Below are experts of layer 3 (counted from 0) of a mixture-of-experts language model. Rows are named router (the router's row for the expert), down (a neuron's output weights, with its number) and show model dimensions 128-255. Each number is 128 + 24 x the weight over its row's rms, rounded and kept within 0 to 255. Numbers have three digits each.
Before each expert's rows: "comes before" lists some tokens at least twice as common just after its tokens as in all text; "raises" lists some tokens whose logits its average output raises strongly, later layers aside. This comes from a sample of Wikipedia text that the model never trained on. Tokens count by the router's weight.

# expert 13
comes before: " |", " and", " is", " =", " who", " –"
raises: "/", " and", " in"
router:097135157134104149142121132131097122158182168143117169141127108100134107163136150087165120106140117135110164141080143111112147103098102115140127120147139130073122093136156122142114167120149124188126094109131098068127118113136130098119112126163127116146155143139126129088150142185100121108123073145123102117188096157107117130126116100134125149130150163147137152182145136107132120123117
down4:132141136159064131106115149103143099144101136097164106149126104120120119144120114158139114121102139138125101127138108142096114143141142149155115108110098152113091151157095103120140142172122119110117185122135129128173124145114152131134118134099145154143106106101122094100118153140121141134152129106126106140122109141170124130145149159113127148147096154125142135093105130152127145135150
down5:123106099099151113166108127107118097091134134117108132164153128140142136110126127110097134126157140132141147129117133084117103100153068157119111117130123104128193121110097154118158125113140142146149107125152129148144100138135134160127140123121137132189110133125145105155140106136131131113136140146109100117084103118138146073197114118142110114094186096137122090139150116145137111155106
down6:136101129130142087114142177119163113129147111126127163114101072183115129143114107142113105138126163138167127177142111120115122164118118128143143093144116115125134113119119125145147142083114134137090157098151138143121165137141101143147119100111156130096150149160127138169107167137105162107123190137102141142121138131103066169140119139137094162121143080165110129132147091120123121096114
down7:160175146110166147107123112132122117151111113092114103121087149117158139159108151122169145111167149081050094139137169135138147106133146137152079161140188170134141142150148132072128147099130160135116125115102137141113086105078114161113134140148133061142103132168141122133141142113100136149124161100129126132143115111122144136101106104138114132082163145112104131163147148134092135146110
down8:121125114150128120157099123099127164112050111177139093107099093124125141162175142116147110123095098114072117103165111099097134129123140151154109099134126095129151132105136134145148130148115123090142143120123152085121177116086113149138164135157108159138098142106147131124168127117130153118130127118083200137131155133096125194133118142119109113142143114127112141156133111099157090135160
down9:148102099100147098124125137126145154108155124094166145124077135174121140119082132087126104106131119151111112137141114132105123100133137167138108076128116134149093123138136154161098140137141167131095149106120143148165090120133174109072144187134152155145149115085135140139129130127139156075137133133139088112153148109171173148098135180164117141124121146095090135150138102136139103126126
down10:117139123083075151112137141143161108132168143108170100167142164099110078152104147105168189120144150101132104113160060116142171162160104117110110159149068124120112106110120102110100147099115132169142140138106104107097122141152096121130157138091119121129132120152171109098107140137072163139130090168115136095089105144147104159134114115113123132165104155076124147148146150078127124165112
down11:128168129127120142118147120107143126117088096133109116105143135162112122125155105121077131116119112112102133120123109145118104104119157142137130145160121128145122127132114091171125143117134153131102115118104138095122162140172123083127104096119184150085149133144161082083118152123122163104140102144126178135105108130112178107120149161067097136194122158157122102089111155121125103113124
down12:124125096103118185127130161160157110125148093156154115126112104089109107127163146153137143169154157115109110117131127118131103123137122091135136093107145130135125137122090163126121083133151117122122126156084165139157120154138126116114109118159147137116165166090164130160202101115138121115121115130161144105135096141107120138107156156087105179098138126134055146146141191169129128131115
down13:140152109108098118132172126154073098137180108123100100123159113124069150126140104120127115083126130119155077150129139120085122178113134119149112161136147110115093106127124125141133119145130121097138131133098118141130122119066141119119095147126086103179139165099109151159131160103156079106134103105125125127111165126134141114119130060153102147141141139152132152122107165164119117117181
down14:130145155126078125147172123165156159135126113092127136121141138172121126127094050130125127118120127097122099133098117150136107097107164136091117128147123131164095108130125117156160119073149174102124127150171079142134142143148126103121180118103113143155170145141141150130120153114113127120122138124174127147129126096117148090104154097113175149139121124158111112081114116149174098120158
down15:121116127145171151161074190116116137118136103117101076131124159107150162121124110145136108061106176156155113137135119103155125115090115152122112141166146140140096149112128141115080159141144110143124139127109097146124101145151162136101129113131117104111135139136134105136143137151131139107084147099112186137152148116135121123137106058137103126123129120116146111136155117155143093073115
down16:153143130121125130147100093107106126123124105154153143094118133154112114072143124145131078194163096129105108133138145158111132153160169101123127105105189139135086140104140168120106124140151146134155155166144141143130130178108117143119085109115149122102129131084122166117121106133126110133101117161088134087148114170159137132109105207139139150158122124154085115124119134131131141132137
down17:125145121112107128166140159160102122134175113146144165131145090123088165125144150108163153107094116144120100124154142090150169165167139108136124127132081122086137125119104113081134121150148104115133096112126134142097138155138120092092148141175128107150157134148095120108159070105119154161134096112094101155130121147129148133138153119155136129137155095140170157148121070102155124106106
down18:152135113151165123067173112124118144178130112162174132110138149148140110166124120085108167163137119103134118116136119124105148132125173148131139152169129168150089115125135132164150140139102079120110103126117131142106176099117121093143120080099106114129142134133198147099047145095128088143163138134130106082103144166113114120098116149111166094126135133126142071099173146166126126109121
down19:156137116140167122129103138120121157142128144153119116099170117130102110156120117132123153097121142177167140101106119142158113143126174137143142137127204068138136086087155145139146131089116130119129136160156105098149154105134149126105166086135073125143125141081152160160152121119140115116122151181129106153145129127133110164107103151133110142200150139116108119124128101125113115120169
down20:101127162118087134102161111143138135178132122129113134101127126190130169144140102160153136127114106138152082138113109111142119157122139148118118157135144118153094126112142060142083155110112126123082191123115134143137128119147147114107104180127118107129148087113142132143104110078120097133092111143133092115151135135148191116128130212177162150138141090110126142094108113147061129114152
down21:141185092128167112127133145068126159115119167145132134120160110076186163135176116116131106126119108148137114113140074092117180170124138158166136154130130159105149115124105142153099149122082115145139139128107126131152113119111149133127103091108148115120118125112121130142113107106189138134122193108105179161130124109165132128109147192128100152128096121095118129089096125203107103159113
down22:099118099098137104097084117159088153152127115110139133195122112114136123125106128152135138150116113112118103131171118132118091119161167141145157126115126132103140160128112132138158162090095092156170137111111154128138101122134132098132118082087067145138116118143153096138127133106100086101130129128145130155126127110127099146148105167160149124098149142102092138111146123142124124149103
down23:128116144133111152115133134133124117191178126143141124131126135105112157106177098130126134136149107131146101171088128138120140135153174117110151128088167106123104131157110115103155160101103137114175118137134116115120099123155104127114146120127121109071102149113118102139131135119105169154133139096166114128122116119133144147113117006115198158140119134099112179101135142162125133132157
down24:133133115141135106161138114106158115136156116095139127159147126133114126116165100093098139120143138133119094105138110146096107134095119138124173126146126113145163062105122123120127122095121137136131143131109112092132140146094143127146091121131116115097153129096106096153106048092094130113149176150132115141125144134135116183156161111104103101143171126154148053060126118165122084139101
down25:163134103114150113168119124123131123131155144132106132117106126105149141125120112129093196133134125104112133086140137140098094129133132142090122095127165129104118150145168137094099083104125082151123105120159121139121100118102176105139150122104115097140113123173132122123174121105126131107137157134143173081102155081126121152154142136091127107114128167135107168086150096119091137130188
down26:148135135139161131141132102171140152144118121106171145160096084109124112128141112129140083158150133139129144085080117118115117141119151067156158101149112108154155093132107162116175118119134087168137127137115132093107154112112134132149129147147094102110103092097136135144132090079115106098156110148133122135120147123145113145188163169092167064102131139125152089150137105136150122162106
down27:154158119125153087112100122100153122098142140132137111110113136142118162109120140170116118146134128108132113147204121072152129122188148154162170107132098135150118126110154116054123100122112138148114125137125146138176137126141143129134132101125095112114104150149106160173112150120127110079134177109106097077110148094140126168117123093161142137113140147147115107098139104151124112176066
down28:118113142120104120126140159095168144126124091189122124125150138088128196156102134121103123093095138117130098145151120086118147135112129141120129149166147107095135155144108171120135139136105155079138133152137144137149161142077174079121104183183106116089137130102186145105118103120136123153125095136124129155155124179106093150137161133134121114097128115115123125140121145157123151127122
down29:121114108115146129105163154123152138104150157140136132155093104185126095126090110116090131112144152090112125105140134131140140106117159123118104171147157158104161173144115130163144129106155137128132154124116089080151148168161136075117199147168125138105079153094122124106128103125135153116094165167151124116070123121102116141167149127120106119121062104088095143076126182170143110173125
down30:102147130111097138124166158143102123136076086130075117118125149104149112144118092093135105120111138128102116113085112086145112143124135161143063133122126127142125047159113131130136153132112151120132144121156120177170151125116147150125079145142124133118106127133142105107154134145103142095113152116107102146099129143125145135152152119121121140133126141117137186151151159143108118145143
down31:153123133121132156107146108096131111131119136109126119188114133100107130125125134116158155132194107123100154120112155160083131131169120122134127118079167129155132111170171125145147136156142161129126085151091140093108085140151121167121090153128121168131178125128127135108133171158145120120132192113102114135106113100094111125112125194129180082127138164174099105105121134106095097160135
down32:127108114156094111121140169160120125130134109121116143151117129153130179132115099151158111088136127153127145105145123161130139140148138067083106118149139069206113115132101146133148118077109116103126136181157097105134130150131161124131136122167129153102128100135123088108123096120123134117151125111141142134095117111162078128099146106109129144114137125112132101140129153138143094098134
down33:126116169119160091125109167096146101131154113149119123140096156116114151105147174151145121146111134153155077151150149090111149107114105117093152122104124139144077157132144128106126166145120168092104164145117096146151139149164142139133170104097086155107110178135138124128117143111151108118107148145150124123117129146103064126095139149138100154130142145145143162121114123140141085124125
down34:111094149144119170119082067130103074126122105113154184158141132148124090098187156090115105140149079127119104140151140118100109143087105102143122165114156084129136151166125139102131166116154112098129108130145149162144105085112122129128161148133138157162101153127156112171148110134117153156140160120116100111127090136149118130141169179139107105117130098154102125187108146132109144091134
down35:137091125126136134133132139144085109159133154148163132198132123115121110163092157125123097127135159149126110122104160115155104146155162122112121115129115133153169156115096133100112120159097146097099114178096147143101158149149078113116118140108171116103115139129112106153148073131151103150131112113112161115127110093150121110133146222148111117154115102137155158103117107115124181127117
down36:108127078099173142115141086118096152157127122115175152137155152104154144136140124138153111131160124130095171119109144117136130143123088127125119123154149112141153122100166158120110123133169117101107115151105118111110121122102127144105117099094131118127179147138149143115155088150130113119136092131052113116164155127145138143102162216162104164168120136144099116143094102101097144153106
down37:100147165091166079109096138140137156158140140163120138112141114118165178102141129100145115153172155107103133112124107130174128147158138143085178108176119110135123068138132115121117165126075151123134150169102093108109112141155118138088133142127124081138110104126129121146121126119183112123161123133121117152093101163146096094111112094130179160118116160136087126103149130146096138133122
down38:096110120131116179126135172063156112130105130135103135147131124141154131117150129196139070132079129128121121149111126137099128170122176127129138139121129152124112145086125119132112159156129095112133164142120083124157124149177112146127157139134126127123100143143116141154117142159146140156103175145110122096149103081105141132135125160149153099104121151091104104159080125141085124117115
down39:162101135174084101119128147150158134145126102085127112147105138071133120094186144124093141150112138160138071142106108122116155144125076140115147127090171126109106142122151147134101136112133136116161141141085111142123169147089134133093139134087109132130122168093113113155152144115155148145133097140114145130125115155160099108177127116131145126109121141187110122132127114142157134116108
down40:088136167069148134162113095159153123109088148116147153133143149152107114120170092095101139131135190121109113125088100105111121117104135165087105122130131133139140148151118154150156172104127116128161081111163108142132115140124110125146106167138155141092174154171161114096148134130151118128156142142109080130110116139054150095152124190124107123132130141121120094098133125119100104138136
down41:167115136128083146144121148190122110148101139145078122117126137170121108106155108144134115118122122113129166094079143163123114115128110134132119128124090135170126128151152121100119143158121114077097121117137121141141114115175146153114138103112166109100078152116108140161134115130136118121138126119117093174135120155098141118078084159161144149114133163123178159156132087161121129128146
down42:112109112122183148105150094169093125132132141136169143170154096099119110127098098149155143108102117120113099098102138138132134112117123120127111083108106170135147082141127144121111130149154149106074129170125135128124078105164123146152095103121143129134111157129134084147101147114117151130142083130105113141113188146126144128125115211139103082139136177136178150105108089087114136131131
down43:101133091122115135116096158154102152124101161111151148121106128129122135138165130138185113116145127122138135142134150146126160161127179142117160084125117121133116106124085122086096128153137155109143081168107087112129135137144136120121117118122136143117107142121151100148157120144121110116134098109103144131135140194192141121131091169128099122116116128112147117127115181135112116110110
down44:155083146088112108120107145063138083122101168156097102102106120111125143123101126102128171138149111158147164144103116127151134178122156149125099061142122161150135130169121126109081163144114171140173147144150123165194116125129103097174134167157121100142120169134128105138134104130109141148155128167075130152133129162169119115159103119073138129135139145115112139130120169146129100147118
down45:132127128133115077105108142105110099111125143151130144148140168143164135132157110130126140100143149095122099107164152110099117129097125101135125165168086098106139105147176106149099133122154122083136167139121156058172079197129143174151116118090139117136108132114112141129142148098153113131146147122156110108147136111098137135119131074159161109135141115110136098107132101132103140111113
down46:181107131112141133130144117123151104140113155098128121069149155110121178170142093085127108135108129097081130088140110137150114130117107107115136099124138132103063161151135122067152140149141153088127090135111110153136107121100136122135149117119131108131134104145175116117072092117127106115121146129139107100122116123092153079081172173150149088184137084172167147121138124081109132130138
down47:159096118147146156129154148170104115128157108099133111071131151155101103122146130160148154144144105125146127119128095152178132109152139118145085140104112085075096122130137130145137097126111158113059094157136150140128123125133094161140121148112073092119131146145150116130137089131164113084091129128133170159111085129190148145133163130148160169121150129144140146101138111123141133117156
down48:092085082087120117101110142139157103184123157129134095124113123113135092087128122158129149100127130096128095126131140132168142124140071119135161151092128134167101135161135118124100171156132121109124174145119088176165127121091112117123120155139166109103121160142146136137150171092152148113128129165151122139118145093136114127146108110162132161150145088117138168134124138111092128096142
down49:145148163149142130169080112114139126115091137100127085133101135106110113125116125112087127105120114154117129125149139115118127187162135127134114085100147145137143101099150166106138082145151138138152143122126169122106135142130096137129099136120086112102079134099130114080149112156126117154119145108133133130157157130140111155115143105165146134132117115086104084123109142137151107125156
down50:123150144099137202167156120131106155123108147126119115158096113149090155132116140167111131140141133130133126137136092135136105104170130105105144118153151137115147109155120125112129142092158139122100145124133135115134099129134078155113121149185126102151184105153112141088098130138138129083138172140143122112108105136109120140135140187124136118134144149095083071129095145128107148149115
down51:116170137162128138058105143090140124132137149095110118139159079109147112125114127112136147131141199132109105106106130158159115101117177164163146146163131146095158141138096107173142122091168077136117160093107132107171163170118120111170159149115141107130123150112140139157139118140130178124134167113105105088071124130107133123108138172113144108141134138133117070127165109112147114149100
down52:094158131099150076146117130123128100146092119127162129107125133139148143138135160142125156106162146104122113162149122105164132106159109170177112100132112116171119099092114118077107088092117121133051118128169123106149117118134119102093105135119152100120143133156125111148143161123112131154128126126100106115151190120081168145095100114085115152107160127165167167132085134112143110132182
down53:122166138116095129122119105140126130111124150089100141113133142130090110136145141122135158105156133128086127162140116114120107139131133107101085065114109127164099114136132097132099119115101122127144128138112100145184209154118127172121150122081154143112138117138085122129112142113125137133098146129167095173112136124126093116158160143100104144149103080131079103104167122114126134150131
down54:125157126142150115125073144139090093102107116102098100119105139116144138149153113108137145150123190157103115183145157130112112145110115169169101152102114109173125131077129122101138157134146123167115126125137125140133137126123141113162140111126098150118157106161119080123092117099144118110098147140127129114162093114126123086063098162151121101128107103126129097152101102112143131150138
down55:130137137138167161135112104121129110109124142136096119175112141096125095129136177133134120142123149129159121160110160104149127089147108124106113143153134161134107098103087171115123120123148150141139099170124159164119149139100158133115105120113141099097093095071128140095096120127118130155160120133124159138171091141158133097124112255105137098137141125111153104156124149108125137139144
down56:090119139152113148158100129155171106160125128096084137080112125146100132105166152155128088150140159105127118149118153157121133161147122108148120123131182103155113127092165119138127132159136146151160100115130113119121154152128105149155158133101156149122135081111100158154134152130126115116147147181185131144106123107105135097174123134110149175152146139157124163145080146121162153146151
down57:122150139130164145143080079123122135126112145119095141153080139146165091147161101128117097130134138112118131124135138152127137089131127115148179116132152149140157108145102125105119105121124087114111113140135115124147083160133120108148079133093138170157135124119145118143120133127154155121112140121135086113128111165131109097113150129099112149126092148115170094108085177137124109127199
down58:136136158106135162122127166124112098087108075114145143138060123099102147135112084182164147119171087104130125132121145119135168128117112124131150095148139134144093095128116129129152111092158163117158121114183155122135139088142141129150153105129115147123114108115143101133131085160126120107079093104129117115115125125123098112140122121102125081140128157137139145118137110147112142139132
down59:143125116130119142121158164132118086127103148131122123097143137080133110154118130103132154137112138134124131116160111106150135068118108129098126131115120092072200137109109145124090124126125148116114119132114131118145119125124105109157112159100123170137151139146167104135136126140118094158110130117085089123143112150131143129139142179116135126112125153128126147107054114079170095128132
down60:121133107117123112133067137108107109100134151123140108191079142163135143141158116158143119133096118143114123107116134141127131127102189134109127159138121125109125145098135142115062142112141052102129143152089129156129125134092124100161148111098099149138096155138077149129132109139121113104072118148113142095178142121104150121139121143118164102115108089117101108134117162099108093089094
down61:136122155119187140089139117108168129122110152121135147118182123141121135122152133116105135147127099133115152098175105168088117145110150093145123103126081115100099140139063121073134105123147125104151104134119153109134100121103103133167138114115151125128134137130172154100126111132110087134128136136113112119114117162127096155146123099115155116108097099135114150114117160149147101115127
down62:131130124130148089144104117110109104167136127116146121102164102127141142149156093151139142078115139093135126142120117146095159121123105134108140141132087144121113115074116173100137168187127107153136108140088137092136124110195128138122135104154123094140127135125127095103132134111140144135113099134114125138133126137131153127140143147181163110169149122094139133144100124151105104156154
down63:151119129171143096113176098129145125151158157126093118132102184156148139085136111123104131117129095134129075141129162144104102113131091141150102151118085076146113152168150130185121129125105129117140115068135115130155100123088099144108113109133143173117086131146121114141099149113116170145149118160132152193150137098125170124150119163139122161156129139152155111159104109118143087144116
down64:112127121158157150103123128161118124175123144114109116155129143194167101118166128136150081152148148127119164119102113125114149170110157114126171140140143102191134131168133180099102087125096108111114099132153136115127116133128163153098095140107096119097126103118130109099102071127134167112149118124130055107141138101141112149115137183170119111108131150088153095147110101096135143142112
down65:152117137140111143127134125130127174091145102138082120098092132121109142116141079131114148121094126131165101133139123120145151110135155103158160098151176126113138126147120131151147117117136125134108116156150137146131093091133133154117138146148184084089088145142104180093126125134167172127135102126091157166189132123114176114141136106140110109125102132150129169086145133123128126168110
down66:116126093137108142134120105107099133132147163121129098133159150125150168153128123129102154164103129131141101104155091131165078118119177129141194068094067108097140110122157167135108152169110128128141137145171124150116173093110120147156103107107100147114104138165142118121140134133096112127148141171114086136128144116155134145099119147122126120113130128130132113116128132136171152129167
down67:101153134161164129121116149110107101115164130143148131137151107130129134109119155172109132125176138114087117121146144113092160122149122144123166155122102144125131101105113135119098122173155169103142171137119136118113125153112119141134111121132097126095108130082136118111138119130117120084077125130113106136141118098156162125072111255162088125096128091103157135102087126116102125144113
down68:139153106159126116151146151157121149119147123175101118128119123137121152091107105131132106115110086137143113141112111109177122095118114128147120147095135090111112112099158103153157103077108095080141135133138119129171089148171158135137190148113112149135058097135108131121187156118148147102101104149142147153123126121073098158153095098092169111144128099132126108142127136132162148148160
down69:107127155131170171157138117147074120097167112092177109112139095143102137123086123125101133158094106106118152142140114140120129130135107074146139121097137122088154118096173151120122087090137141116136123154123122132137122089165124130154107103136099080132131164110183080099128155104117122138147118107142099152145084127127163144145100228142139150137154087065125166140143122168113151156129
down70:158123129123131142118088126146103135138120186097140129187076127151080131153144100137178118134128102120114076118086153124130151130108150106147176131094124121126122135128103125119128130124105128150094188132097135106145152149147119114134119123115143145149102123133124082106104118119079135112151143157113124152132142128135072100148124110093156117141117158081143120112115112128078129136162
down71:118134142137145128097091140131120124152138133102165132162090126151146124141130100107120152112063131088089121074110140106158168131083138135132182120140109147149118128110140173150142108112116103109087122159105147136132143134152119126149124095167092120137108148120130109084127124104123107122153126104133118104109123110129099136140112202109131095120152107086147094157131148137099137101154
down72:162139132139151092095122123107111125117139127165158139151148159105096149146083096149102156136145170152100092151150122116140100113123157116101140169113153087107151133150112177126127112115126122105147123154159134116103172084128116119129107135168115159105150116104140145115145085144135100117119153169104123137119157151120106114104160160096102187110134160152168107131109132161159094108132
down73:141096163152125089113135091148092146100167129108137148101135139168140134137112130115134141123124149154103105107154154197123130145100181117097109140119120124186154125124132140146147129049087100141156158159126139134147125101132168137153173121121093112165103117107136133136150156116085130118104161130153149128098131116134122154153153131151082147084105138090147114166165112132140109105153
down74:123092102106108136116119092105127123124108137123121151161119141118122119122130153122110117121130102128164104117124110142097116166119098106118105125133135189136171104141085155141113123150129165120137133140138139159138169121098129146109151130091139146101135162125081110195157140125125147156143117101136135081151111127126143140102117152163102095120123107140113112172142124120159156139085
down75:137071116176097147129107109178097132141123096140112135122113134106096135113090130118159160095151153134154120113086163150090139124135095147142137140173127132170107140138092106122169103143153148160142175096119117172091109127132123098121148156104148151106127140091138105135144138073114157117125098110146165139141144109123102175127144115113100170150124125127143129140120121138134149115136
down76:123123166102111092161078117134100138131129096155138077116171116112109164135097071176152185124145156139118159171147116102115118144109136160106116142154097125126108139137154099144110130106117127118129107145105142106066140109137117139117167190114127117131145146127127123123119094095120138150099081129114137125147135126168091176103113103093136176173157104153139159120162117151176125130152
down77:098115152095110159110136134138123128118095084158147164142095117131117161123121165122115132143131101141103135121119182123158117128112148159059139133144134142091142154117126120154083139139099123132121156148144113186117149145172151130081156135124154130137183123136087147145091122153104139179147103125138110159148115124145130140093106190105131146148100135114138143132090097115101145105131
down78:093165130119136127124090162109140130096099106104150136125135103094108146155160180088161100155131132084135161108135137118122139129180137119153139098127134109120126146090089098097114140116130118150135161113105129117144132104123155168091113124136084093150092109114118130126109137113148153097136150097132123107146117177135124112111140115119127103092147076130147138083110120119125105176142
down79:130124106120119135154177132147104140119103143145116131140130096129114140116080138140111150107171166151121087128131113121093112093104147079133135129175135073101122127087146145151126080081165121106092130122143123136128139113196142115130114106142098149127112142093134125135146159159076131116167093126112125135083101142115118112125156072117128118139134107100079122163086131138123101173103
down80:079113172105127141111129124152106177147156110094169136135137106145119144128158151125140108150118151073106122152135147111115164163112099136124115106164108146098125100088192141113089102105127115115148161154110084146119128130154169102132156161150098171114169133134132137079125113187159113147130123108143156132106096169134123116152116145148121122138133135136104136133140081109126115126119
down81:153135102123136120144124111121123125117117135091160115164107110122103106139147147133108149171144158147138143158136080124137127132149136102140166150084114121136161145118128166124162095133142127119105077124128146127091116115144146112109131154140117113108133131121143126090134114105147146128100135118149142119116086167136089155155145124130119086122152138121125034118128089174141149114141
down82:104137111132100110131137144178130132132117122111093140162105126126129094130129140099100120138149123122095141136115091149082114132157121128101117102135129129137148113086136139134128116090114188095182150147160173113111112152146153094111129128140158147106146147141109090072113078093100145148104108185081102114144115118112130129121119149121099161165183129128122108164134142084108120105153
down83:151108145118152151141145124144107159155093134103125121152145165073161122104123076123142134137118131115120119101135126146175123142164122097096122151116110139163135156134156115157130076158145092076145169098142132189113127106134138141113140124107129127131120125135123088160146150148136138138096120088165119068116123138130175159126096176156110127107101126130141131099128132121162133156133
down84:131110164091161127091155102156153145136130165114161121141155096154140081102155106111090114164089115091115126121111101147165109116114112117098116115114107139153110142121116102140113129119157069150139122162116121114160124106121108126140119143120143127097135137146126106146109106143156166135118124167110081104162069160115135135165126247145135123140121106150128092121124120116084105119136
down85:164082156096133121108164142176095136156140149104091145127153096139127130117111120131111078081122133160142114127118103101135090171137123093155094108122097083060099123108141126120083188123155070113110147173124091149141150158126135111112129138180137169130162133126103142126117149120145149093103084129108150156100146128138105120122130195181145156149147153178133103134083102118171141119117
down86:174117118087105106123104098134120123095111096148165088099124178146119149164118122128180108114119102143141156089132120123120122158133117142138128135146127122121130142138155113139142092132148121135148113137142125098068110116152123131130138131134154164103123095076153111139119091128148119158111150111144165136112055145108131121163159133120139103101151110141138097123132128162179127120133
down87:095119132123149163135156136128111170159114130119119138126090162115091132141152155112142103086152085109118116163133132170155133072142135146136102134096137105112135144092126134105136115165117133128108117103097170112118147145132128155125092132170124159116142119114138142129156098167145120130087073117120111124135140165142107098141121176098113119118136179130157175118073138101100138147094
down88:120153121135130060140159133145112121100172120134114196087152074117091107156141117165130140122149101125113111132152120122067123113131133138163141150119128164133154124127147172114124112123164143099154133142153101170099100151107108151091159141128089136137110146092118101105114098135128098133092097151119150132110163133121116127135112124131096139145133128147151155145097101103146113149130
down89:135154048087117159117123123127148137097108128119120130123111169143159150126119120111116153139125077130138135114145133135144100089129122082095120152133116147159084154131151121084122150125124094139160155109088130114144128126169156128109134165126211110110094141168144129118119102126147145115156152117119144142111169106172138168098155179096087136088125146110119129124098124148111105109103
down90:104108106148115123149117140120145125114142143098129144101121138121101118119118123147075120091096109102188100106096141123139163101118139156168091120106106112110165145172173155112154121128153139127120144145138142141152121097156129139125076127155095090130124176119107109173144147130132064129148156125115128120137140134109160144150103119138128101098135083084121159115123101094123155131098
down91:148135120120091125102138115099119118125144128121124130114123194133098176095113133129091132123104140138147132138160122127168136181144122148061127155143124167142126162146111132138105118122079120133162131145105134208144142118097114102137130136090126133109132121147122143145141109155166140156097094111123128077122162150139163151156115205126107145125093124145098086141138128145143158110127
down92:114114131135198169126128138107136141160144113107132104148117114147094142152129106119154106136144142077109152142120116150111091131102177079148101108157098128093128152094183129115151145131120171147089093134143152144115110113087124122097096139139124099151151118167158148131125114106137097096081156115121096121153124111104115138113050163131141140132129130153120109105128133149089105139139
down93:164129134090103129126195133115105157131184134185167087080157119112161129125137126113126137129119060109127083101133127120150143124144139104136124127095166111167129171089136129137111102119131123137116142120153143139151108121119184145133132103156080104164141094147133108136071134111148125109132089131130127118153094113129120114125151046148184129129134082119113144119129131095096104107127
down94:134135143145139089107086118133089124089145137098116146094118122119135113147084107146114145146146109115157091139114149132113109116148135102147125130142078115140124090075128137160125134096156123125104140110130101152140112171125107100145089142108147123153124141135089164158157153128124108100092131155112100143131177154111154120078131134167134114141091128136146164131164119116163090173092
down95:119138099096174129110131151132112117187120129131136142184126114178177110106132117126177110117123116116093143153106105183123079095176075192116137155151106145133112129116115125115161172148157135165111163154125141096104145162122142161145133104114129153103129153134150152144116112089162122127117166131129092122161141149106139089095159241135126138158137133109134065097146156088117126110128
down96:098176116165102129140111114176139084141137083164128134136110104125158122109125080123109143119135127105098137122139101088124126134147142151078147089170128117091129138135161156093171122150116124114157146109122129151099175127122094147119080119142115124100138164154121127112110123112140141127089146168148174086147113103111137115160113141122107157148092128100152113162126167135122121125081
down97:131119098132154148173121160176115126150127099124114138142090108091133115110122119135172140104141091137116113138099136134118120150130089133155156109092075104125176114123125161137129136125141193116077128103147135152131130135106175098066125133110108163189144143115100083131146144114106108141146081142108102107118133178176120124138116144123141108179156134102155137115105065138119150125133
down98:149160147111127107097103140157141164150114103149145165120108129168109131162123160090109131151191160103137147125139119149129133131109111111106111138152086101128092118116142098141160126150132182116106114138149137098104157156097116072106141118126122120140123114112152135078112127073111108123190166137117117052092125147114138154103148122092127133125202127103094102137154134122188109122162
down99:127127158136165120149056100093144167122108169105107142076124134152137153126066137119139110123144139177145128122132090160174107156150144128149108120079094102097143182093154136132131105143157125057107176126166133131165159134106159126110095120131142100092116134131125127150167122108133149111132159122122146121129142124165121121118133108130125127154104112110135100114095138133120137105159
down100:119122118164084117159127123125118124112090103147124155112129133152114140111178166131131148101122137111108155117121155163160107132092139142119113150132122132111155090123142130147093149108154133100091165102134132151110103163146192130139154160114137135146113077120117114131098122107119139166134080182099149110138120074126111122170101157089144114108130165149127141100155179162157143104187
down101:127111103110112141135142099107115156190124128159118118139144133122149132145127109104138148148102121112104132117136137149134144099174108126102094154116102142108144118142130120169136112135163153142124116111135123143125106155110107159122141137111123114139126118141108153174110124123141113156105175096118088155130118092156134148100139203100138130144145115121096157143134169122125116078082
down102:100101124146106129133106170092103155130080132112115122179110127127065118139110119106146095123147131146158125130102105113068110120168137106142117116116143127132115132183129134115102131123148102140122089141113101062137073135121124134142100126104142136126136156110124087150107141151100114142120127132094101124103159128145144107128131212117142136179155157105141121121070142131095128140110
down103:086138135116142172111147110094139146125104117086164150141149102133160110136122131125133128136146163149114134105131127142167136129121139164151157181125143154146121113110098122136106150119154103106123143121057109146147107154135128112117147103118146096163091085152174153106080140124154084114173140133115144152142127117113134092104116162117152137127178119089090108143154146128146108121089
down104:125130113122122111104136094160138128097123148120155145049148129109107126127174130135088115153115164138136121129104107116154185119137147144129113155148124126144143136148153114110136129127120115122081094153144149136158109140161118073144126178132128104119090149158131137154142112149096181139132058134137082147087126119078118122168200093144165110126133123105132147145133089152119124118084
down105:140132136136182132152137123096117083176108108095112119126120155106131172114147136153137110123110060128119154116126125121123160119143133140112116164106108161088130120124142166110103102149182090083138157112161127115168111079105123161134127138151109102162121133136153133135118125133110138135137122135115122143146117138145141105153151096085093130086128124115146133104166088083127094147103
down106:131130124125129132137125117117150124149119100121141101139138132106115140118112133144133147084153110110085143130114132167117144122115147163084154131187128136127104145107079129157106140117165131080127114079097138098100126124145125146130121147152143143178171129124112175143118104146150103083138106154147113146163131130106100118132125191129112047141146144159125166142134156144118106101112
down107:101066147124102122169113146135144161165180076144145131124076095165077178099126110124143110132132156110091152168111139140145136166173169115121110102110120133155123118150125079124132147150093112131121150124122098099107124092174114140103162152160125157116121123129115106098125153129093153129156128131110097101139102145137122115084181189134151137123136113126128076107131120152120123131152
down108:112148123130120104135107076127164153110123138140141140173113108125148161122129119113093103098131144105176102071143133140088127098170105098157134109129111139116151164129089170127154128114109120133128090141149107116108192132138152112138096116128113125110109140111091162144121121148141130099130170141166079150136132109091148134131143131144135132135120107112112073143123132111100117151127
down109:111105119102137085131143198133140142114126161107172164083096110097093136130146191131131138082136128143082141099157140132133161102152171164129105118093143132124101153141135127143120120116124098062115134157083148173112128136119140127167071137142140186118097150088133107148123127095131131123174130111146129121115134136139161134096131191133094082110183169160121109139093135130148139153137
down110:111114130116105173210135171119160116108101125129085142128134098116139146149157125152185108125127145088089102102093113134151150176113121177124099125122106110122132135157095145122176149106109099118114152129124120127134156116121127099151132108134145193171162157134130129166121114096143172090114098129135093149175127129115129113155120173142128112134133127146145109122142113161139093138151
down111:147078121128126119137096121101077121148076099124181090157161171092155108107133130119101099079087063161141117166106117125148128147103079165100113136137135167167156141112130085097128127142113159119120136100101110177138144120141148145132122158116131094106091140155151144087129134153152107135113147122119113116150117112134165148125135168120114127104106139145145078104139099140142119117157